config = dict(
    n_layer=8,
    d_model=384,
    n_experts=16,
    experts_per_token=2,
    d_expert=224,
    d_shared_expert=256,
    activation='squared_relu',
    moe_layers=[0, 1, 2, 3, 4, 5, 6, 7],
    router_score='softmax',
    normalize_top_k=False,
    routed_scale=2.31,
    balance_loss=0.0118,
    balance_bias=False,
    router_z_loss=0.0001,
    init_std_router=0.0271,
    lr_router=0.00114,
    vocab_size=8192,
    norm='layernorm',
    norm_eps=1e-05,
    tie_embeddings=False,
    optimizer='muon_variant',
    lr=0.0105,
    beta1=0.95,
    batch_tokens=32768,
    seq_len=1024,
    train_tokens=239100000,
    steps=7297,
    dataset='wikipedia_en',
)
Below are experts of layer 2 (counted from 0) of a mixture-of-experts language model. Rows are named router (the router's row for the expert), up (a neuron's input weights, with its number) and show model dimensions 96-143. Each number is 128 + 32 x the weight over its row's rms, rounded and kept within 0 to 255. Numbers have three digits each.
Before each expert's rows: "mostly gets" lists some tokens that are sent to it at least half of the time. This comes from a sample of Wikipedia text that the model never trained on.

# expert 7
mostly gets: " is", " as", " was", " are", " been", " became"
router:118088090166149118089126149135119117105151137131165201209121191141099134118101100158129096140169185124197075209124113140111150148121101090155051
up0:131153106198074163144097095190102108096164116164114170174198085161119058166115130102136146181156163139188128171144114100166151127106191126115135
up1:087132142143181064121172142117149097121123137162104086150120128071163068081152098170121190165126099168165126146149129136124119054189184099112125
up2:154126154120149078112154107146140122160162069112140178139120080101125113110123125166178038099129064123115090176128147072114166104136107130202110
up3:124171105131143153094086169181072142147159066189167130147118105183169167183142078136103116096142155098152065155136061085085106157128152178117051
up4:137100143146068044121166142104146105137087057169140121127153134166140148139190186102099128132125146159066099127133108130145150160143078139101166
up5:152124140125145100131094152131115155153089115087183124081125098107119082167121174122138102092115150118147134190158150153124114126152141114134136
up6:169130131146111115137129109149090126078092105143089140154185137143166073117164142166150114162119158112106124134135152173102126110161100125112156
up7:145130169108134118158103144147118125172115075139124118142111126157081152101131088136126164110116146128105108106135120102166142083077160117161108
up8:148156090139164097100107082108121170148145181180099123088125145123155048117171145103112109174130116140128105100160159147136152104156166166095175
up9:118149122146116094085077118096141130163100123169126167139137116141086122083108143122152154047112144146094151153097131153145132111128143104101135
up10:116150118138120112093074083114154168130058113116087121119096028138153135133144045134191125197063090132080112111104082134137135085062124142136105
up11:137130140136124163160142195142126144149114106112133068173112100083133158147154227128169122092069085121129111094091110143146112071070119127109095
up12:117128087132153146130093122146156100148185119102075094180116148110148173112116165167143136117117117137093112099124164118153128126091147094169072
up13:217072166175139110090113099159122127106167193153195120057123139175113182110147053169124105128085136096129096045131157146106159140154148158081122
up14:185125145153158151139161116145102079169175139143106096105128068142165137119183156083150167072123097092093152127169160072125131176114099141181131
up15:147169110091111176160072112020138081179173155136099107154174113108153127152141182133086105156090136125139147150127126181088128110142103109136112
up16:106103064105149166196203125084110138126166122167140102141181120079104185119139140127123152141043076128129084082135139156151219089131129119131114
up17:177122109117135086084082127112211099182130152079144149124172125183124125136123157124105131189107110093155137151173151132115146104139093133151151
up18:112136128118127134142118097169167136072150145095093115104107092171136149164162104129097061134163131097143112105134165201161119100133165136111071
up19:119147094104149122107142139131118178154150110107072145183120121162133182087109132152178134148101145111152171154104141137184075174184072094063140
up20:094104130084202100129174179164088134105143102118095130135131099206072184122113154100098091120121173162129158188082116125186108139068093099110092
up21:094097120089181164131080195106116116121150121073080154138177113169120121115113133126096120058161151126166153208158151116133101096105124114121143
up22:104146106151092191071098129153068121123062123154160133150148029081109103217119133089172153123149119091151077152115118122144113151125164116106153
up23:134144127169145130178120153129129177121140100138126128148194107123142158147151129127094127146112140111144153136102153149166130149077119154150124
up24:145130121154097134188105138080110127158120105085207151109150192112131115147100087121158102129084148154150163185109202116179119138167143097101079
up25:136089114070115190070093142112124124124132073111096156124173131172102133140126071150093120057154128168089140121129127143135173101100101081115094
up26:157135123114138128157111113089089154123163149132101096104084101081124153130043123088133111091097103204126156125207168114087163136112084116075126
up27:066165074133118013135200098135165162086127152160089167178108168190129124054112107132100133152135120114092120099068152183102057205165114051123140
up28:113127161121158146184125098101190108136143126143188124147113125152149085126080194187181125117101129111136103172174116094110121207087121100137151
up29:101119131176074134103102109106102112091142147161128185190093094169069132104083186077148086125110077137133115138157141128087146190116153104112090
up30:104109069127071126178178105117113164131119131116075214095135095104114164159134170131164079113173142097094131130069132099190152158154152109132120
up31:167076185160133119094116115140082125141109105126184155108136132120122143121074143113115163118163106140132140091132120124084148102107083117106116
up32:113096046152157140064157189147154137112174155119105150115141072158142100131147105137096124136169141101176154102120120158159113175213130167134116
up33:067075037182151142136122155124200153098121146129147145142110105071121127148157152120128145092125122087181147114151109117135073079153113133110062
up34:140152113115113121090177093120126104149136150104136137111143111179161155169138150123134102126160121190139086212110070153184157155119143104126169
up35:158134127156120170128130136120102137136145134134116175049128154136123087098094072157145144096101088119130132091097074175169082126123119129134134
up36:128129168166084148091174134119144111142106155142138138109071150143145090109098104117229114139099120086121144180097123108163162067114157132104073
up37:158146154078135068140096157115064141138108098149137195174162108158140150133121164041122112140092080128161217143081146084110161096075111099168104
up38:114179166120120138143218054149167184093088174127132133115137136112085139159128072099115124148119167184130197075198139120130178128109138087074141
up39:108187152183147105099197130140117167105149154133139107090096111110145097171121184157164110076127138149143092045146136117129149139098169102080092
up40:144132087170131210113122146144069124139158141137166120086152082165125109136157096168082163162120175126144188130145098162145148117146080136143159
up41:115052125124088155103142125114085093147071134129089081121147095127119143138143214098111164131109150167125106146130196122135159160124120164075074
up42:111166172155072148124098129128143113143075148141154159074150109136096142121093150096137120072079164115136110100166137124158084135152096155148115
up43:118148120064131162116072133159151133110176111139075126168152167142097087125143109158102199133153107178149182137077070146110082148108112111141139
up44:145129124102148160117115083101157184125134111079127155130202133157131172141152157110136085097096143173114119156141123115199118152108155154135190
up45:159141162142198102118136146183194099124158124140090102169081157120192077105084168139129092174067159112128102120073187120114130146121134101051105
up46:119162122143107107176153068147133084142116123141192110084122114143126128172184154169089155096146124107092156163088128132120088134057079123129118
up47:168111139097130141092117128178132145110131141144122164118156123118094108093168080177133094086114139105111048121173155118089146191093110103147203
up48:125099158117156100153093099168163138192119109122182114093114091141135121100113102087143122150129156096102056158103158138117174096118131081154138
up49:133199090117133147084185089137103150160128126102095108153198177145124059128084151136090136128159122047146146151083141123141135129118140138152133
up50:131141161107139174170141144098128122104199106072125148121143131206162139124154169128115129060081116153123167120167127144121087172089151136121086
up51:175189152114135068133078129112163103098163141144143123115088170157120119147187084160115110055110145169154130177074110145179169110128080144121134
up52:157101116147116130115161145088175154133123137137108143123141117136092132092141169172195126123125085126184114104131120098184158165144076105089150
up53:227087113169155129119156106145107081096163157058135143143113046093121151111159127107104178136140073059115147078153156148139053114129087143120102
up54:110100157162139145109190113135121113061126081114137130192140115143049099159112103129117122121166140148120149145216084099106145099125078102108184
up55:143100079162158136176157138102153128113112078109146164176074143163085080124227115128069120176136137100136103100124082110149134169106083129116125
up56:079074108101154185103161144144079122073125130100181165155093134156095132135106159073144192157137084155171103181109182108109109148123098132110137
up57:131108093143080078134078150116103140123174074155078129160117177167123117120159137148133186129128142087178105100096169084147104126151153204053119
up58:069152156162213166121168121148112161107112122145047148131155145141122125129110096126151090110145097089108167136138094152150096146117194153103191
up59:153107120165086168119117039110153171113170138133164138116130159116195073107152123131098096102108134102179137135132143125113121128107216151158096
up60:199096105151116146084133122076136068120110128148056082144152089132105097154137178118150105138151129133155144124152159115187161040126150110087148
up61:123136121140074159130128146098118156068140105119154052126201124105141112127128138062164149188163086157131138106117143175087130108147126098143111
up62:138098147159158125074138129144109171191132101110101117103079096184064118127104209153114110110147193150093175139142097107151086125143138125129094
up63:123186072120106172146153060075183134105104131110075076180127105124188125080130185089115143085159156126162148144128169140115120144098114150111052
up64:150081104197104183107125108140114075125098140167155188112099156148127121141089096135119104061154124172127213093148141116154183109189178126104149
up65:154140112094137116166112181133094192149194030171118104066109110077123153138104170127143098139102151110076144161155115089105141176133095138107156
up66:081144153093148184102132113168191099115081200129161110166158180100107110119115103107172134078114128126138141196179087092142156131059119133218084
up67:119154086091125158058098152175107117084113057170124159112166160156089113131138112130103085117137089116102145123091110111174105151104127168163145
up68:074102120135131116158124100138144150155135137136087113129077145126090133139067087153118124189121115104120059130137168082185178078176145044095143
up69:166161074161202141063151157130098122167159129177109158140158127105144193104097120169119171123132123144169120103182146105125079194089135132098069
up70:103075159112188125112158186137149147113146134112182112134165134155173044148158158098134116144109144165132146111116127110140175169049090131127102
up71:134101134094127168132136091114125162192167154136162112199102105092112178203074150128130155100139152109070083206143138104147123150087113172102128
up72:116123143116136122122078109132128113113092158093081141159100070080119123145126152113149129129233110205086122094082158132135131133104135149100128
up73:121170116208147097152115114176078155113141132114133098076158152114099204090152099164114138108136142194134087138148082191161148147115144150160111
up74:068142090174128088119167136049136161165124123080122122090180037168094182144115128168097129102074166145148153129093160078126144109196148215118091
up75:121147179131124136120105128106130117164145133185109130067071135152167127050092137150145173182048140134118143106179089093077193183108127167120144
up76:106079094161104139137121147101137118105106101175147095092152139115128111159153144159136149120091090143092115100165137117094115106104089097133092
up77:134095135161176039110096137216081166113131151068169107129148113118116116147130115133028076095124130103082152125103148168140138148130068131098143
up78:176116119126145209131162199102179123092107107062087151097109111191145141108117119103149180100080075188087135078081182140155087130116105148100121
up79:141112178095107132127169144153141093098114145115128123119096154109175113076163152168111148112131166176121118126137146139119159141167077089116119
up80:079131095109110130157142066103189108206120130136096111098114100086140090125096117149091135158102136153160087130109073094151138139145148113138105
up81:111142161101125130172086062116136154145177130108113169101113126152091140133114112136222119135152115113117135137145118138110146148124142146093150
up82:095138136170107043165124168102120137145181111151054108132086147104112080151163066125102141173150125139227107142132095120109124133109142159166091
up83:103135162130132067050174149114174161108144118170158126062100122177117152163111141128097124100127120146170136138165153166155176082122168097143180
up84:143165091101148191196112093086205121138145144133124111072098162118149154127192083123190143139098140070080110171121146069113153193144127116175126
up85:108057102185132141117086143088132088113109110138117106092142106196183100081143137134162192197121106147135139104088193120125098134080136125143121
up86:162134117111131124206095146139124110161202130163088090098150122107123156055115128127123148088139127121183158180098103181146071157137071133153068
up87:052194099115177164179145192137183122057106113061135183102093088131073113182122132133069092139138129156141099187126132075145141124146096111104160
up88:133175143097170113149077092158103176153137124132055142135121126102171107182097142130106167075111143076194147111146094139144161099153129084084178
up89:134115060058054140088159108093088105145122073098176130144174139128097114154131098178143114155083111115140111192118100150082126158104177161126096
up90:073104105113151228130176063112104093149112137111151128146114075133095102136117114150109143084114166216189103149133124106168134150121122118157121
up91:123115142101137160104140116161172176146155123159039088167128094086145092127104125094098107167134113126178112121170072169124132138088128098180171
up92:120079101084130138092115161095174118124139137111142112113143165141148120132113146138167095133124179157187191169187080118058176125099100179218146
up93:075154181132126170133087175133155122122103073112054102129099113144171170100130079164091162112124200142119162057150175101133106104132135046152120
up94:138182133187115165130088109155088115097114096105168098175146150144145101115093152089159125173143072162112148165182131179177138140140108108141106
up95:109127174166133166117109158099099151176131129175068149129130142169134157165123151119142115083165109130112166102152154127146099169158136089091062
up96:134082106094101211135109109085164181080112086102130126073144059133091128180140134178204153102125124170095141181148085107163129121163082141108164
up97:142089109143101084123154116170159110131133155146086098205101183156112086167124138115126102142116167142158183181114113143144105146137073093134119
up98:187121112169089062111082129148175099132108109146135128050051142089102112079157100132123114155136139139159121105129168164148123079131203150107099
up99:140109105223063164127158158196206133120180085066129068159129147142118182152080171133129139097113138129150115091140126047094147149118124181126159
up100:115163120132110112081145138181161165110145082128066090124117121135079166157090165082089098091160090139071086184118123138114141182144141108161148
up101:110117106131116138150131138083145097168078150103137194149121139086081133104171153067101096090157201082108141106142179117115117113141165105091133
up102:185143111125139118114131109139135184101168110130076149119176173109082112183108094138152219067135104076187134158165153143127119140126126113097116
up103:112159121163111139091092124087108058111221137148117166130115136113121208096100042154128097114111155117086147134180158165109092181154190158189163
up104:107112090181145182110115148175139095139060111114161163125140127119131120144091133115170123127088123097045130186106156088158120146124159097103108
up105:142193159085184114158218150096153151088076126097128177112183135107113082098197150120191115045084132144163094136142175181123188128119102102102151
up106:127146130141112151148087198141099156113132119057114161081121082176147115122081134105127075136126117083103099128105091139101147136119120152107181
up107:090115126171176122132120124127108183129170054165117092070179081147121079123129143159174071119111128142126136124157130132153106090139098119121119
up108:138122076175145144101136149065117130115124132125183176122128144113113137153106036153097140146171101122117144190146193092100144163137113147105133
up109:171178153162088109122146132134171177179098107110184162165152146087111109134173166094182172155133116145034192095169168146160157170065088171166093
up110:114189106067127093145094085099059115148083066130117160127162151164142168152154140148103105122072141139143134170104148125140170182095143109159147
up111:163096154153107164155108132124089132142177149092125103154128129138100091108137117099088127149087147180154201115071148134122180113094126102198175
up112:200167124184146156137136125136102147168128139136119123133143130068117124112131111086143110170119080089091148117107120136129102158194085081105102
up113:110134144132177121108163086104158143108123085173108144085086121133092102117109098119126112150107151118115096153152165112136064194108175080097144
up114:172122102148175136095170127206135097182132169074117089156119152162107117139108148147143167090146125125092124146108136098116122123117100167081054
up115:137094115089132155109180116151104127082157084095151170100151136167075086140120120133144160121125157167124150143125117153223112106140121172111126
up116:139146124060116123140101159082129137109148095121165099124114122161133081094088179198099151110157102075085097215049147125194087109080070158170087
up117:112158109130184136063057137129135147100134083125155124111104132110120114183087152100128107136121063175124114113136103191114155150104145097107135
up118:147166133114141139145165174152178091149192133177156143202154175158120131153098128115089130112114127095075153170118207059107096104142142109138115
up119:098172150201124156095081112125136124124130049116131204162094081097116164095076137175102078089136151171200150146098175108154084136113151149112079
up120:091149133120136109147165105107086114109208129128099108165115115130183124064103074084164118189165110184182125097066105169127109167100145112137151
up121:122160138104091106103159078159057103118137190162092120133178116161111177159142092082121130164108125150060126140167133137101127110112083158100184
up122:042117081165157101130077081153162134129148103135138139140121102150102154099109127081170130136077157077163106147133156190145167104177169178115160